config = dict(
    num_hidden_layers=8,
    hidden_size=224,
    n_experts=48,
    experts_per_token=2,
    d_expert=320,
    d_shared_expert=0,
    hidden_act='squared_relu',
    moe_layers=[1, 3, 5, 7],
    router_score='softmax',
    normalize_top_k=True,
    routed_scale=1.0,
    balance_loss=0.0156,
    balance_bias=False,
    router_z_loss=0.001,
    init_std_router=0.0138,
    lr_router=0.000957,
    vocab_size=22575,
    norm='rmsnorm',
    norm_eps=1e-06,
    tie_word_embeddings=False,
    optimizer='muon_variant',
    learning_rate=0.00782,
    beta1=0.93,
    max_grad_norm=1.0,
    batch_tokens=65536,
    max_seq_len=256,
    train_tokens=446900000,
    max_steps=6820,
    dataset='wikipedia_en',
)
Below are experts of layer 5 (counted from 0) of a mixture-of-experts language model. Rows are named router (the router's row for the expert), up (a neuron's input weights, with its number), down (a neuron's output weights, with its number) and show model dimensions 0-223. Each number is 50 + 12 x the weight over its row's rms, rounded and kept within 0 to 99.
Before each expert's rows: "comes before" lists some tokens at least twice as common just after its tokens as in all text; "mostly gets" lists some tokens that are sent to it at least half of the time. This comes from a sample of Wikipedia text that the model never trained on. Tokens count by the router's weight.

# expert 42
comes before: ", ", ". ", ".", "\n", ") ", ")"
mostly gets: "election", "England", "University", "game", "century", "years"
router:57 53 61 52 79 65 59 56 59 55 31 34 50 38 54 50 47 57 41 32 32 55 41 47 47 43 54 52 63 60 54 12 25 52 66 64 50 47 47 44 53 44 29 55 62 44 50 48 50 52 56 40 54 57 59 49 58 37 40 62 58 23 50 44 39 41 49 42 36 52 50 75 27 77 93 43 52 65 34 36 39 54 70 37 52 49 44 40 31 59 43 53 57 49 82 49 41 42 53 50 52 54 55 52 69 39 50 42 49 92 63 50 57 59 54 52 51 36 44 47 43 55 50 51 38 36 38 52 51 46 45 71 49 41 28 43 52 53 36 71 41 68 49 43 52 58 49 24 32 53 56 41 42 43 52 55 58 58 53 38 53 50 66 28 51 52 46 59 39 62 56 41 39 53 60 63 52 46 69 58 66 52 62 55 66 50 37 57 14 47 36 46 22 57 56 43 54 38 63 41 53 50 45 46 64 58 42 48 47 50 65 44 46 41 73 41 69 21 51 49 52 31 57 62
up2:73 31 60 69 27 69 51 67 44 38 58 43 44 40 24 45 53 56 29 25 59 49 61 62 58 40 47 59 53 34 63 57 63 49 57 31 49 46 68 65 38 51 52 52 62 53 51 73 50 50 44 73 40 26 47 47 65 36 50 40 36 30 46 61 45 65 30 59 49 47 50 48 34 55 49 47 36 55 80 65 43 60 53 55 44 64 54 47 59 39 69 41 39 58 32 49 27 52 58 41 46 46 48 49 60 62 55 24 57 43 50 72 64 53 52 57 50 48 57 34 42 60 38 42 49 25 62 49 41 60 44 63 54 68 40 58 43 57 51 24 43 64 45 56 36 53 47 53 58 45 57 44 44 43 62 56 68 45 49 55 38 36 64 55 45 39 71 58 66 57 41 75 64 46 46 63 57 48 54 54 50 60 34 28 67 32 67 70 60 69 48 49 51 42 36 37 48 44 50 31 48 64 49 57 30 28 34 43 63 50 57 55 15 54 25 52 74 61 63 35 40 49 50 45
down2:50 62 55 41 67 38 49 50 60 42 33 53 71 40 53 62 60 48 67 43 35 48 72 52 43 56 68 44 62 54 59 38 30 64 38 63 47 61 54 66 58 49 65 53 59 37 64 50 37 51 61 46 42 46 44 68 42 50 44 50 64 59 54 61 30 39 53 47 61 49 53 49 41 49 45 61 49 57 47 56 56 49 43 36 40 40 50 56 71 68 50 50 78 56 45 47 52 49 25 48 74 60 49 42 60 36 62 51 64 89 39 40 25 42 65 59 59 46 40 43 60 42 56 63 48 67 53 55 55 38 64 54 49 46 45 34 42 35 38 30 48 54 23 35 67 47 24 55 41 60 49 45 40 56 69 38 34 49 49 51 62 51 52 31 24 60 57 55 46 48 28 41 45 47 29 32 80 37 38 61 64 70 33 40 55 45 52 32 38 45 30 74 40 55 65 53 60 48 53 47 52 50 47 60 35 86 42 41 61 32 52 42 51 57 36 56 34 31 76 44 51 28 45 64
up3:40 56 46 53 49 59 47 44 41 64 59 51 67 42 47 50 55 50 54 69 49 29 38 38 76 45 57 59 51 57 45 56 40 40 45 42 71 42 26 35 32 69 32 64 60 47 67 55 31 55 35 75 47 32 36 54 32 51 40 57 49 50 62 54 54 41 56 57 43 41 41 60 54 57 80 59 59 42 34 56 44 52 52 69 66 32 45 57 51 47 35 30 61 40 73 54 58 54 64 50 47 54 36 32 66 38 53 43 56 62 69 68 32 51 67 34 50 58 64 45 44 52 52 82 53 56 52 35 50 29 48 59 53 64 62 35 51 59 48 67 48 33 53 37 48 51 47 43 56 71 25 54 40 32 54 29 53 49 70 41 45 48 59 44 40 41 39 52 36 62 43 40 62 58 41 60 59 55 33 58 68 46 54 36 36 47 60 56 55 72 58 54 54 34 25 19 49 56 19 44 56 63 64 25 50 35 52 49 57 50 43 65 58 35 43 64 51 25 64 50 48 68 45 73
down3:34 59 29 33 35 70 33 71 54 44 78 43 73 55 70 51 52 64 58 57 57 28 59 56 45 73 60 63 48 39 55 56 71 46 46 61 37 54 62 45 51 59 48 37 52 31 45 57 36 48 45 32 62 54 24 54 15 47 40 38 46 48 54 50 31 57 63 48 63 46 19 54 37 66 76 54 42 56 44 66 64 77 52 60 47 61 49 40 57 46 61 68 46 43 40 42 62 67 68 43 41 59 43 40 34 52 65 51 45 44 62 54 58 42 48 48 40 62 57 53 54 43 46 61 39 43 52 31 47 42 46 38 43 56 41 54 69 54 39 58 57 38 55 59 76 50 57 40 71 51 43 72 61 56 47 53 58 27 81 60 40 54 41 36 49 35 46 30 48 43 47 47 73 43 43 48 44 44 58 38 29 48 48 80 47 57 30 50 52 37 51 33 52 45 42 30 26 44 55 45 67 47 37 42 22 47 46 37 50 43 45 62 54 60 49 78 62 47 49 53 50 49 45 65
up4:35 66 49 41 62 38 55 39 45 54 52 50 48 63 44 52 67 61 49 67 63 38 38 65 27 51 56 54 57 80 34 31 47 39 46 42 47 55 50 58 61 42 51 59 58 48 43 44 31 56 38 51 30 53 48 57 53 55 51 74 51 56 46 44 59 58 62 23 46 66 42 56 39 63 41 62 61 41 43 41 43 57 51 39 64 57 43 69 55 45 50 47 50 53 38 62 47 52 66 58 49 55 35 52 49 52 27 62 48 56 57 61 82 31 66 58 63 43 37 53 45 30 36 60 73 57 52 59 58 33 66 64 51 38 47 79 43 36 33 50 44 58 54 43 61 53 45 53 35 34 47 52 57 62 52 66 28 47 71 41 57 42 31 68 66 47 34 32 32 30 37 49 59 36 46 59 39 24 29 37 60 61 72 26 56 26 56 47 36 47 68 43 52 56 44 46 67 32 35 56 34 40 58 59 61 71 52 33 65 35 60 50 42 62 59 43 49 76 27 40 65 37 65 62
down4:57 67 50 59 26 49 48 51 32 48 28 62 50 63 39 46 52 21 53 49 48 63 48 38 64 60 40 40 38 35 46 72 32 63 48 29 40 57 36 69 36 72 41 34 40 41 37 42 68 45 48 47 39 54 55 44 36 31 40 51 46 59 62 53 39 51 65 48 56 63 74 67 34 62 66 52 46 35 59 23 50 42 48 45 68 44 57 58 45 28 58 46 43 63 54 56 62 54 56 55 44 56 44 39 57 45 61 47 74 47 40 36 28 74 50 38 42 57 73 59 46 68 53 44 41 74 34 50 63 63 70 60 61 56 66 40 51 51 46 46 38 35 44 55 53 49 56 72 55 60 43 42 64 83 44 25 49 39 52 48 40 65 27 58 43 49 59 73 53 42 52 37 60 58 55 61 35 52 67 53 35 45 34 43 41 55 49 56 45 52 40 78 47 61 56 58 35 55 56 59 26 52 51 49 51 44 42 71 49 49 39 53 50 57 31 68 30 23 74 42 50 56 31 57
up5:56 52 45 43 45 65 46 57 60 56 40 61 59 67 42 64 39 44 31 46 49 61 65 67 47 58 38 49 54 42 49 67 42 25 48 48 43 54 39 72 54 56 62 50 73 28 53 36 33 48 46 40 58 59 43 35 35 59 54 48 63 44 44 58 48 51 68 57 53 38 56 25 66 48 39 34 34 58 43 34 44 49 30 59 42 48 59 69 37 34 75 40 46 53 51 32 43 38 34 68 57 54 50 54 42 33 54 40 39 38 66 48 41 68 66 66 61 55 49 56 61 44 46 36 62 47 49 92 54 41 72 52 69 31 47 49 67 31 79 41 41 61 43 33 56 58 35 51 57 61 56 53 50 61 47 41 69 49 32 39 50 57 31 40 58 64 31 35 81 58 24 39 65 68 47 68 49 42 62 53 46 59 65 48 58 56 49 57 44 46 39 52 54 52 55 40 54 54 43 37 57 63 45 64 46 55 59 46 25 24 75 46 31 39 50 58 51 59 47 60 48 33 27 38
down5:76 45 50 38 57 49 50 47 48 29 57 40 38 63 45 48 30 36 42 71 54 46 56 69 60 49 19 36 65 57 39 53 66 42 57 50 54 31 42 68 44 49 56 42 41 55 37 68 33 45 34 46 66 49 30 38 32 35 51 77 54 55 70 62 38 54 53 54 51 52 45 61 54 15 45 56 27 57 42 49 44 52 68 69 62 42 57 60 29 42 50 32 49 36 48 67 47 53 50 54 48 53 57 59 26 39 39 53 54 50 46 69 53 54 60 43 51 24 62 42 51 45 65 45 57 48 67 66 55 63 67 36 43 30 60 52 49 35 62 59 54 47 19 58 72 65 64 46 43 42 41 64 62 70 56 37 57 24 36 45 40 75 57 39 52 43 29 62 58 39 53 49 44 64 64 51 43 35 50 57 51 68 47 31 31 52 54 40 53 36 78 45 46 46 55 62 50 82 47 62 63 58 57 36 48 35 55 57 48 43 60 44 50 43 70 54 53 49 36 68 58 44 44 41
up6:34 51 69 52 47 58 32 41 15 41 28 58 27 60 59 46 39 54 54 57 43 56 40 50 62 32 35 39 34 52 49 61 70 54 60 41 54 44 65 46 41 54 58 69 31 70 66 42 33 33 61 48 49 58 51 43 49 61 48 51 44 48 57 51 46 69 60 75 53 55 52 49 51 53 43 64 41 40 72 41 42 33 50 55 27 49 41 58 57 31 61 49 36 43 40 44 38 70 55 61 47 58 49 30 59 49 62 31 37 53 55 57 62 40 60 49 43 42 56 36 41 27 54 61 54 51 55 38 76 47 44 60 45 57 27 56 64 65 51 61 63 43 53 54 63 47 55 45 55 61 51 53 43 52 47 46 56 76 50 45 65 37 66 24 54 41 69 60 48 64 69 50 50 64 64 53 60 50 35 49 47 41 47 55 72 43 65 27 41 57 59 38 56 52 51 18 34 42 34 50 45 32 36 26 20 61 56 68 60 41 67 31 47 46 62 65 71 44 59 27 50 75 46 68
down6:42 65 33 49 56 49 40 37 17 58 32 28 42 62 72 16 58 35 47 57 62 67 33 53 53 56 66 56 55 35 52 52 63 52 48 43 43 41 64 46 59 49 56 39 63 41 62 38 36 47 54 35 50 69 73 47 47 39 31 47 49 47 62 55 67 41 52 70 48 58 41 41 27 67 32 63 55 56 41 66 45 43 34 42 66 62 41 46 43 65 46 53 50 54 53 35 32 72 43 53 50 43 50 45 55 66 56 57 37 32 54 54 51 35 47 46 67 80 39 46 41 67 51 58 39 37 51 47 50 64 35 28 57 39 09 71 46 30 54 56 30 45 53 60 51 63 59 55 59 58 40 60 44 49 63 46 41 60 38 40 63 48 57 51 23 44 69 67 42 51 57 42 52 43 36 44 51 49 58 44 62 46 28 40 73 57 63 73 42 58 64 45 43 53 39 49 42 69 46 61 23 71 48 54 32 73 47 54 38 56 51 42 53 51 57 53 72 62 45 61 67 46 56 53
up7:30 42 53 56 49 58 45 39 70 42 49 47 99 56 68 52 57 56 41 41 35 46 36 48 59 86 39 22 50 50 48 34 48 47 66 47 50 40 46 60 44 38 60 48 54 50 61 48 41 72 66 53 51 50 52 66 43 62 66 46 68 54 29 53 72 54 56 31 19 60 53 36 35 45 55 48 49 58 50 60 40 54 50 58 48 36 34 51 51 43 47 53 50 49 68 34 35 40 52 61 41 47 71 63 46 49 54 48 56 51 56 40 47 63 67 52 49 56 52 54 70 48 67 44 46 52 50 69 40 74 47 34 56 42 43 41 55 65 53 43 68 31 44 45 54 57 63 42 45 30 38 35 50 59 39 40 61 34 35 48 63 57 45 41 63 57 63 74 62 55 57 60 50 64 52 56 42 62 47 60 57 49 36 55 28 44 58 67 41 70 46 18 28 69 39 35 45 51 39 29 39 33 32 51 45 72 48 77 43 53 48 39 54 33 38 56 43 57 35 68 44 42 34 46
down7:66 38 52 76 31 54 37 44 53 42 71 52 39 62 38 45 46 58 46 55 43 55 73 31 65 41 38 58 52 48 47 26 75 38 50 64 58 47 31 56 52 44 62 48 57 62 47 53 42 28 44 36 47 42 35 60 43 41 46 40 53 48 46 56 64 54 48 42 51 58 23 50 60 62 72 30 54 52 45 40 50 51 56 43 54 55 57 65 21 47 47 43 73 65 21 47 73 61 55 64 64 69 45 79 37 63 68 39 55 41 50 74 39 54 31 52 64 36 65 48 58 70 62 45 52 58 54 41 50 53 42 50 46 44 28 54 29 25 69 48 39 35 44 51 64 51 52 58 65 46 76 31 42 45 42 59 56 49 59 32 41 32 68 48 44 56 51 55 46 49 57 61 41 53 66 39 50 54 33 60 56 31 71 57 48 31 53 27 59 43 59 60 53 51 63 45 49 66 29 30 61 60 25 32 60 37 48 63 51 50 47 47 45 40 31 62 50 61 64 51 57 45 63 30
up8:37 58 50 57 52 34 51 54 40 62 44 53 22 56 53 57 48 50 47 47 49 37 59 51 49 56 54 72 27 39 55 56 60 52 47 65 56 36 46 34 73 64 49 45 44 45 50 59 53 52 45 45 45 57 10 69 42 72 63 39 49 59 50 37 59 41 42 52 64 45 43 08 77 42 60 39 55 56 69 51 59 45 43 40 49 65 69 47 64 57 50 62 36 54 40 68 69 54 41 38 62 41 42 46 48 25 39 51 48 34 61 57 47 63 47 45 72 46 50 55 47 66 46 44 60 36 52 63 48 52 50 40 60 52 46 52 49 35 35 52 43 50 58 33 43 49 22 37 71 65 39 46 60 63 46 56 24 43 68 55 49 69 48 53 40 51 50 70 40 60 65 69 61 51 39 46 63 39 42 68 48 62 67 36 51 18 40 43 58 46 60 53 50 63 52 65 66 61 52 38 34 30 24 26 57 22 45 40 70 39 43 51 59 77 51 43 47 70 54 53 57 52 43 33
down8:42 60 49 59 87 49 72 53 37 46 68 44 25 54 28 69 53 67 56 57 50 56 55 41 49 62 27 73 40 45 49 64 55 60 38 73 53 45 49 42 66 57 44 40 55 46 43 45 61 67 58 49 58 62 62 41 44 43 45 33 52 41 55 66 38 66 52 30 41 42 67 54 52 37 53 49 78 40 29 64 45 65 51 56 28 28 40 66 50 39 53 64 54 46 60 45 67 65 60 42 70 67 56 62 35 55 47 53 56 72 42 45 42 47 60 63 59 58 45 42 52 45 34 69 33 44 47 36 43 39 43 57 44 53 43 58 52 37 55 42 75 65 52 61 43 50 44 45 41 74 35 49 52 42 52 67 60 48 44 42 47 49 32 37 36 20 46 42 44 55 54 28 49 34 54 35 42 51 54 39 43 65 65 46 56 51 47 53 27 39 28 45 25 43 53 32 61 44 48 38 49 56 43 45 72 65 31 29 57 67 58 49 74 49 57 67 62 42 47 22 40 46 73 53
up9:41 30 43 40 43 38 45 44 72 67 63 64 34 41 47 62 56 38 56 50 58 56 48 54 34 39 42 69 48 38 63 32 68 65 49 54 42 51 60 48 62 58 50 42 43 40 38 29 35 33 45 76 46 59 44 35 55 33 39 31 71 44 45 50 46 56 44 50 20 54 58 67 64 43 44 52 46 60 53 61 47 52 48 47 57 52 59 30 36 58 48 57 38 16 46 27 42 47 51 59 38 59 54 56 67 38 75 55 38 35 49 22 72 57 43 18 46 51 58 49 41 22 73 47 60 50 45 48 50 69 61 37 55 74 57 45 59 52 51 51 50 76 36 56 46 41 45 58 65 58 59 54 63 56 51 59 57 72 57 45 51 46 48 21 70 51 68 36 53 49 54 63 41 50 56 35 42 44 47 37 47 42 68 41 15 36 62 53 49 70 83 53 60 56 61 41 63 41 48 55 50 37 66 48 46 54 60 38 51 48 47 65 26 55 53 50 56 44 49 65 42 70 59 47
down9:51 62 66 36 49 55 80 59 61 80 54 49 65 52 66 71 54 67 43 55 52 62 46 42 44 31 48 44 43 55 46 52 57 62 36 59 38 55 33 53 58 44 59 65 41 27 54 41 59 54 43 38 56 58 52 74 64 69 66 52 71 42 34 36 59 29 54 52 49 41 49 59 35 51 67 44 42 66 51 37 62 40 35 48 26 37 54 41 53 35 45 51 79 66 54 46 56 46 58 40 50 44 49 44 50 28 69 28 48 59 30 39 50 42 45 48 60 36 52 61 38 56 41 64 53 51 36 37 40 63 58 42 48 46 40 43 41 48 48 41 67 34 47 39 42 56 75 51 39 46 41 37 54 42 43 66 45 33 41 48 50 71 69 66 47 37 51 44 57 50 73 49 27 63 64 54 51 48 50 45 72 40 56 47 31 37 57 66 68 56 30 49 72 42 33 82 50 64 28 32 56 53 40 45 61 45 65 42 38 63 18 48 54 54 42 51 62 51 73 32 47 30 43 47
up10:55 37 47 51 33 48 41 56 47 43 34 48 33 54 58 43 55 51 48 72 77 72 79 29 40 48 46 57 61 44 60 49 47 60 63 69 48 39 70 51 55 32 55 30 47 63 56 55 44 54 48 67 41 43 55 61 55 36 36 59 57 53 25 44 51 45 63 44 38 69 55 30 41 57 51 64 56 46 68 44 43 70 79 56 60 47 29 32 69 52 58 55 66 40 48 63 49 45 78 44 58 37 62 63 50 47 35 46 21 35 41 47 39 55 67 58 46 39 44 63 36 52 32 38 66 47 64 49 40 30 60 58 55 54 58 81 45 24 53 48 41 56 39 71 41 52 35 47 36 76 51 45 58 58 61 41 36 47 54 26 43 35 35 67 66 38 50 54 78 31 46 47 54 28 35 52 36 43 45 34 43 50 54 47 46 55 60 49 65 45 64 52 44 48 75 65 54 42 41 38 70 41 41 57 50 66 56 54 43 48 54 36 35 60 50 48 54 53 42 48 24 67 59 40
down10:45 50 62 57 71 53 39 57 58 36 59 39 40 39 53 47 53 31 53 39 48 46 43 36 58 41 48 49 49 48 59 33 42 42 64 48 33 62 49 50 43 66 49 40 70 49 61 41 29 40 51 40 38 33 47 61 49 48 51 38 24 34 49 60 52 79 58 46 51 49 54 64 63 47 60 64 49 59 33 48 42 25 62 26 44 54 62 45 38 40 67 43 24 49 53 52 41 36 29 56 52 69 30 17 55 48 54 52 69 69 56 61 54 60 67 53 49 48 72 48 45 38 52 55 42 39 44 51 57 69 50 41 45 42 21 46 71 58 58 54 46 59 30 29 57 54 69 58 48 58 50 34 39 49 31 59 54 72 44 42 54 61 35 36 69 28 49 43 57 61 54 50 49 40 49 37 36 61 63 67 52 48 58 51 64 39 58 76 78 51 49 60 61 58 56 55 67 68 17 36 24 58 51 61 65 43 62 49 58 57 47 46 53 46 34 26 52 47 53 70 73 46 57 69
up11:32 63 36 28 48 35 44 36 56 46 74 52 62 31 48 52 40 42 60 31 16 38 58 34 67 44 63 69 34 43 62 65 55 31 46 50 49 48 44 65 47 41 31 25 21 46 46 40 57 50 53 63 58 29 42 49 77 43 40 55 43 64 50 36 52 36 49 63 50 51 52 31 44 60 68 50 42 54 52 59 43 43 34 64 43 48 47 47 44 56 55 57 51 36 38 59 45 58 38 56 49 73 44 60 53 54 41 48 53 50 57 35 51 22 57 55 46 23 57 57 49 71 47 58 43 54 50 38 42 62 37 72 42 43 52 53 73 59 28 50 55 49 30 51 53 38 64 51 53 65 78 74 66 36 58 43 47 33 30 50 46 48 54 41 75 40 39 59 76 33 56 73 40 49 69 36 50 50 56 58 48 37 69 38 64 69 56 45 50 57 53 35 53 32 52 55 60 57 43 51 64 48 40 50 52 72 58 58 46 54 65 75 62 37 49 34 49 54 52 74 48 61 58 57
down11:61 56 44 45 57 54 49 52 52 64 57 52 45 70 46 40 58 42 40 70 34 53 22 52 73 65 45 61 51 49 36 52 57 44 54 47 69 42 43 14 47 51 35 54 63 47 72 76 44 43 53 38 56 42 65 43 43 50 56 56 43 60 32 61 54 55 49 40 41 40 49 71 40 46 63 53 53 47 56 60 52 37 56 38 32 30 58 29 53 54 58 47 51 45 54 29 57 55 72 49 37 45 45 56 44 51 78 35 47 60 57 32 54 23 44 36 45 59 37 81 51 53 58 40 29 68 51 45 45 34 51 46 64 44 46 53 47 49 43 39 47 77 48 31 62 45 51 64 42 48 45 48 57 77 68 40 67 44 66 57 63 46 56 74 57 51 27 47 57 57 68 57 24 49 36 62 49 62 34 49 46 32 38 66 40 50 70 58 53 25 55 61 71 18 42 51 66 46 29 50 44 45 62 58 53 37 51 30 57 49 41 36 58 35 62 26 60 51 53 65 51 52 40 68
up12:51 58 52 61 59 39 56 45 56 57 43 56 56 59 51 50 76 57 59 55 57 54 58 31 35 57 64 46 53 56 63 56 19 59 43 45 47 54 63 49 16 39 58 53 32 64 65 50 46 52 15 43 59 43 64 56 50 64 61 44 36 43 58 38 59 57 51 44 28 43 40 53 50 50 72 47 49 62 89 37 57 28 42 59 65 59 40 33 40 49 49 52 45 76 57 28 34 17 28 60 62 48 45 58 51 52 54 65 55 57 38 54 52 38 52 57 34 43 47 54 45 45 41 64 74 57 40 41 70 47 34 52 43 50 58 47 67 38 56 59 52 62 45 49 54 45 39 45 41 43 51 46 41 64 55 64 47 50 17 60 43 52 54 57 39 42 47 47 71 41 51 59 41 23 51 42 43 52 51 41 47 30 52 65 20 45 34 55 61 54 47 52 54 60 71 47 50 80 62 42 54 40 35 34 43 64 51 66 34 66 56 41 44 34 72 57 63 50 50 65 52 17 50 69
down12:58 51 62 59 46 47 47 59 53 33 36 50 40 64 44 39 60 65 63 44 63 59 46 59 51 47 54 69 35 71 62 58 61 52 49 49 42 48 43 82 33 53 49 77 54 66 29 44 33 73 55 38 43 44 27 47 55 78 34 53 54 64 58 46 68 59 55 64 72 40 70 61 48 73 58 34 58 45 39 35 57 49 49 25 84 44 51 62 20 59 45 24 64 62 49 40 36 48 51 50 36 44 47 48 35 59 41 38 41 52 32 52 55 52 40 25 63 49 48 61 54 58 34 59 38 41 51 38 35 38 63 58 48 47 50 44 63 57 48 32 65 27 39 48 32 18 59 62 58 46 34 45 34 47 46 65 58 47 53 65 41 75 50 55 67 57 43 35 62 50 68 40 46 68 36 57 54 51 57 62 46 46 66 39 51 62 53 34 54 40 55 35 47 45 29 42 49 46 50 31 64 43 67 56 46 46 54 44 19 44 46 29 50 51 57 61 58 63 62 50 53 60 49 41
up13:68 57 75 53 53 46 57 65 61 55 44 46 38 39 63 52 42 54 54 48 35 66 51 68 58 58 33 43 65 45 66 45 58 56 46 49 47 49 35 55 78 49 47 56 33 39 41 53 53 66 52 51 74 59 43 39 66 24 67 29 49 44 63 73 52 43 58 37 32 42 66 31 43 63 35 43 35 67 47 44 71 32 29 57 65 63 48 54 39 61 56 42 53 53 58 51 39 34 37 34 35 68 69 50 61 40 56 40 53 46 60 46 52 49 54 48 32 43 62 61 61 61 58 58 64 30 31 50 45 54 43 47 39 65 57 22 38 34 54 40 63 50 48 48 35 61 51 76 58 32 52 50 58 49 53 50 58 37 63 62 61 40 45 58 69 51 46 43 35 35 34 46 54 62 42 59 57 49 57 20 41 38 34 67 49 43 66 25 52 36 37 55 71 39 42 42 55 49 70 46 71 55 51 77 48 34 46 46 58 21 43 74 35 63 40 52 65 48 59 48 38 52 38 31
down13:53 45 54 56 54 44 50 84 58 72 51 30 43 35 38 75 37 51 36 30 59 62 67 41 63 32 52 34 50 49 30 33 47 59 50 51 56 22 56 36 56 32 40 31 58 57 74 32 65 45 36 51 69 27 49 68 51 54 54 40 53 42 39 33 58 41 63 38 55 54 63 49 42 69 54 46 56 45 47 40 66 59 42 58 23 37 48 69 41 51 24 61 56 49 57 48 53 33 27 41 42 50 51 61 42 49 46 61 41 34 39 30 53 47 40 62 57 52 47 59 64 48 49 72 60 42 49 40 37 34 54 64 64 53 51 51 68 39 66 71 66 56 43 55 34 50 55 55 50 32 47 59 44 34 46 49 55 44 55 39 53 56 74 60 46 54 41 26 61 56 73 65 50 72 60 39 59 67 42 37 71 40 44 40 45 26 62 58 41 69 45 57 55 45 48 65 34 34 42 70 73 53 62 42 58 62 47 43 59 61 33 62 49 63 30 64 57 50 36 39 41 52 53 64
up14:28 23 51 42 31 28 49 66 40 46 61 58 65 56 69 60 68 52 36 61 49 58 65 48 42 53 59 43 57 54 73 54 27 51 69 50 47 42 47 60 64 47 37 43 38 61 51 41 41 54 54 47 64 31 43 42 42 41 46 42 36 60 57 53 48 52 75 42 55 59 80 22 51 45 27 70 67 54 59 62 42 38 44 50 36 52 76 39 47 40 58 51 42 73 49 63 73 45 42 40 39 59 71 50 65 68 56 41 71 53 36 76 38 39 51 62 59 28 67 47 42 72 33 65 35 45 37 50 47 42 40 42 38 47 53 54 57 55 48 51 46 30 24 61 59 45 54 79 37 67 38 46 52 44 70 50 73 39 61 63 49 63 41 70 68 34 44 52 37 55 40 36 55 39 37 46 42 48 66 38 33 30 54 41 36 55 54 51 37 53 49 45 65 41 42 62 40 59 28 50 50 47 49 43 63 66 57 56 53 43 51 41 49 42 66 48 38 40 44 74 51 47 46 38
down14:57 30 59 45 73 84 28 22 60 38 48 46 59 68 36 51 59 39 40 46 62 34 47 42 45 36 41 53 25 53 24 32 50 57 52 53 52 57 50 34 58 74 70 47 48 51 53 62 43 66 53 57 50 55 29 62 61 22 38 79 56 33 41 25 46 61 38 49 56 52 51 61 47 64 49 45 41 38 43 51 48 39 45 63 69 64 43 69 28 47 60 60 36 49 49 56 48 49 45 61 40 51 48 48 41 46 58 51 64 40 50 32 64 40 38 40 33 30 68 57 57 39 41 71 48 37 54 71 48 56 68 70 38 49 54 36 44 49 44 35 56 43 43 49 71 60 53 25 66 53 56 29 32 53 51 55 49 69 48 43 44 64 54 56 68 66 42 51 55 40 45 35 70 57 43 40 53 61 56 48 54 33 44 46 52 44 40 57 70 41 50 64 55 64 43 42 47 86 69 38 49 39 54 47 58 57 49 43 66 53 83 58 45 37 45 33 43 53 37 40 58 52 52 71
up15:79 53 41 56 41 48 52 44 53 45 37 48 53 63 42 68 52 49 40 52 44 54 52 56 54 45 52 34 75 50 53 53 54 72 45 31 39 62 60 47 48 48 42 32 49 61 47 67 67 72 38 50 49 44 60 57 28 58 38 69 45 54 82 37 64 57 36 45 34 53 53 38 45 43 52 56 33 67 54 54 45 73 50 42 43 57 55 47 43 43 42 31 36 62 46 69 43 42 27 46 40 40 49 51 51 51 48 65 56 52 73 51 61 53 21 61 59 36 53 70 41 72 34 50 30 60 36 29 58 46 60 62 23 54 49 58 49 42 44 70 66 50 47 38 18 37 51 59 65 62 44 38 56 69 24 59 44 66 56 61 43 57 50 69 47 39 62 62 64 36 48 72 47 53 57 62 46 61 58 36 48 21 30 66 35 62 71 63 56 41 47 50 28 46 40 40 43 66 42 51 29 36 43 62 65 32 46 54 60 56 45 55 38 42 48 37 49 78 34 34 55 53 51 47
down15:29 24 46 33 36 55 50 54 58 38 51 63 62 69 55 46 50 52 62 61 53 56 51 50 52 57 64 59 35 59 37 57 55 45 35 46 51 49 34 51 52 48 42 71 32 78 47 31 45 57 54 45 54 58 46 15 33 73 47 48 62 40 69 42 29 32 41 39 58 56 52 66 53 61 55 58 81 33 29 64 76 57 52 64 18 55 55 54 48 60 55 60 48 46 59 50 60 60 57 42 58 57 49 48 28 48 40 38 46 49 37 36 40 21 25 54 45 48 43 57 54 45 55 74 37 61 62 63 41 63 62 52 52 68 39 49 31 35 75 57 60 52 59 39 64 59 31 46 66 48 52 44 52 40 28 51 42 54 39 43 62 40 50 65 51 72 67 45 54 42 20 46 29 50 52 54 52 63 55 37 60 50 46 39 47 36 57 68 48 26 40 60 47 55 63 43 46 51 41 37 58 54 49 50 38 72 24 50 78 60 47 64 44 50 49 46 36 51 55 50 45 68 59 63
up16:51 72 44 40 61 36 57 44 33 65 44 60 63 27 48 36 61 42 32 55 51 70 46 59 39 37 53 35 49 64 47 58 45 67 34 57 52 35 39 67 42 47 48 47 55 33 53 42 46 49 28 50 56 53 39 33 50 55 44 51 69 42 35 50 67 50 42 61 40 59 45 72 49 51 49 56 40 40 42 42 50 64 35 60 72 35 61 25 48 60 55 55 40 37 66 47 58 48 45 45 59 54 71 70 68 42 64 53 47 77 66 84 35 19 46 41 48 52 43 50 52 32 61 59 43 37 37 52 46 67 35 65 55 45 61 62 58 54 44 46 63 54 58 58 40 62 44 46 55 43 53 43 44 40 70 41 48 51 80 53 56 54 56 48 38 50 63 44 56 53 56 60 48 66 38 42 51 43 51 48 45 46 45 48 48 33 45 64 35 73 29 24 45 27 49 48 73 12 57 69 36 71 45 49 61 66 55 59 61 29 52 54 41 50 70 38 43 25 26 41 56 56 69 58
down16:52 38 57 47 39 39 29 43 53 60 49 52 30 23 67 22 56 58 49 81 68 57 40 65 52 61 58 52 60 38 28 60 41 49 30 58 60 54 44 50 41 80 28 43 60 56 39 44 54 41 55 67 62 41 52 33 57 59 46 38 56 59 52 51 50 44 49 40 47 45 58 56 58 50 38 63 52 70 59 53 52 46 47 60 49 48 44 63 65 62 35 43 35 40 50 50 59 47 56 48 42 56 48 61 67 53 60 33 44 47 34 58 70 69 39 51 54 71 45 62 59 58 19 49 48 50 68 47 55 46 52 40 39 58 49 39 57 57 56 59 30 60 70 52 56 67 59 81 86 38 75 35 64 46 46 44 27 19 49 56 47 46 35 40 49 45 58 53 68 41 56 60 35 50 59 40 55 29 29 46 72 38 45 32 25 34 59 45 48 46 41 49 53 43 43 56 38 69 54 75 36 68 60 48 54 59 52 50 39 44 43 49 56 32 61 42 46 38 49 58 59 33 56 25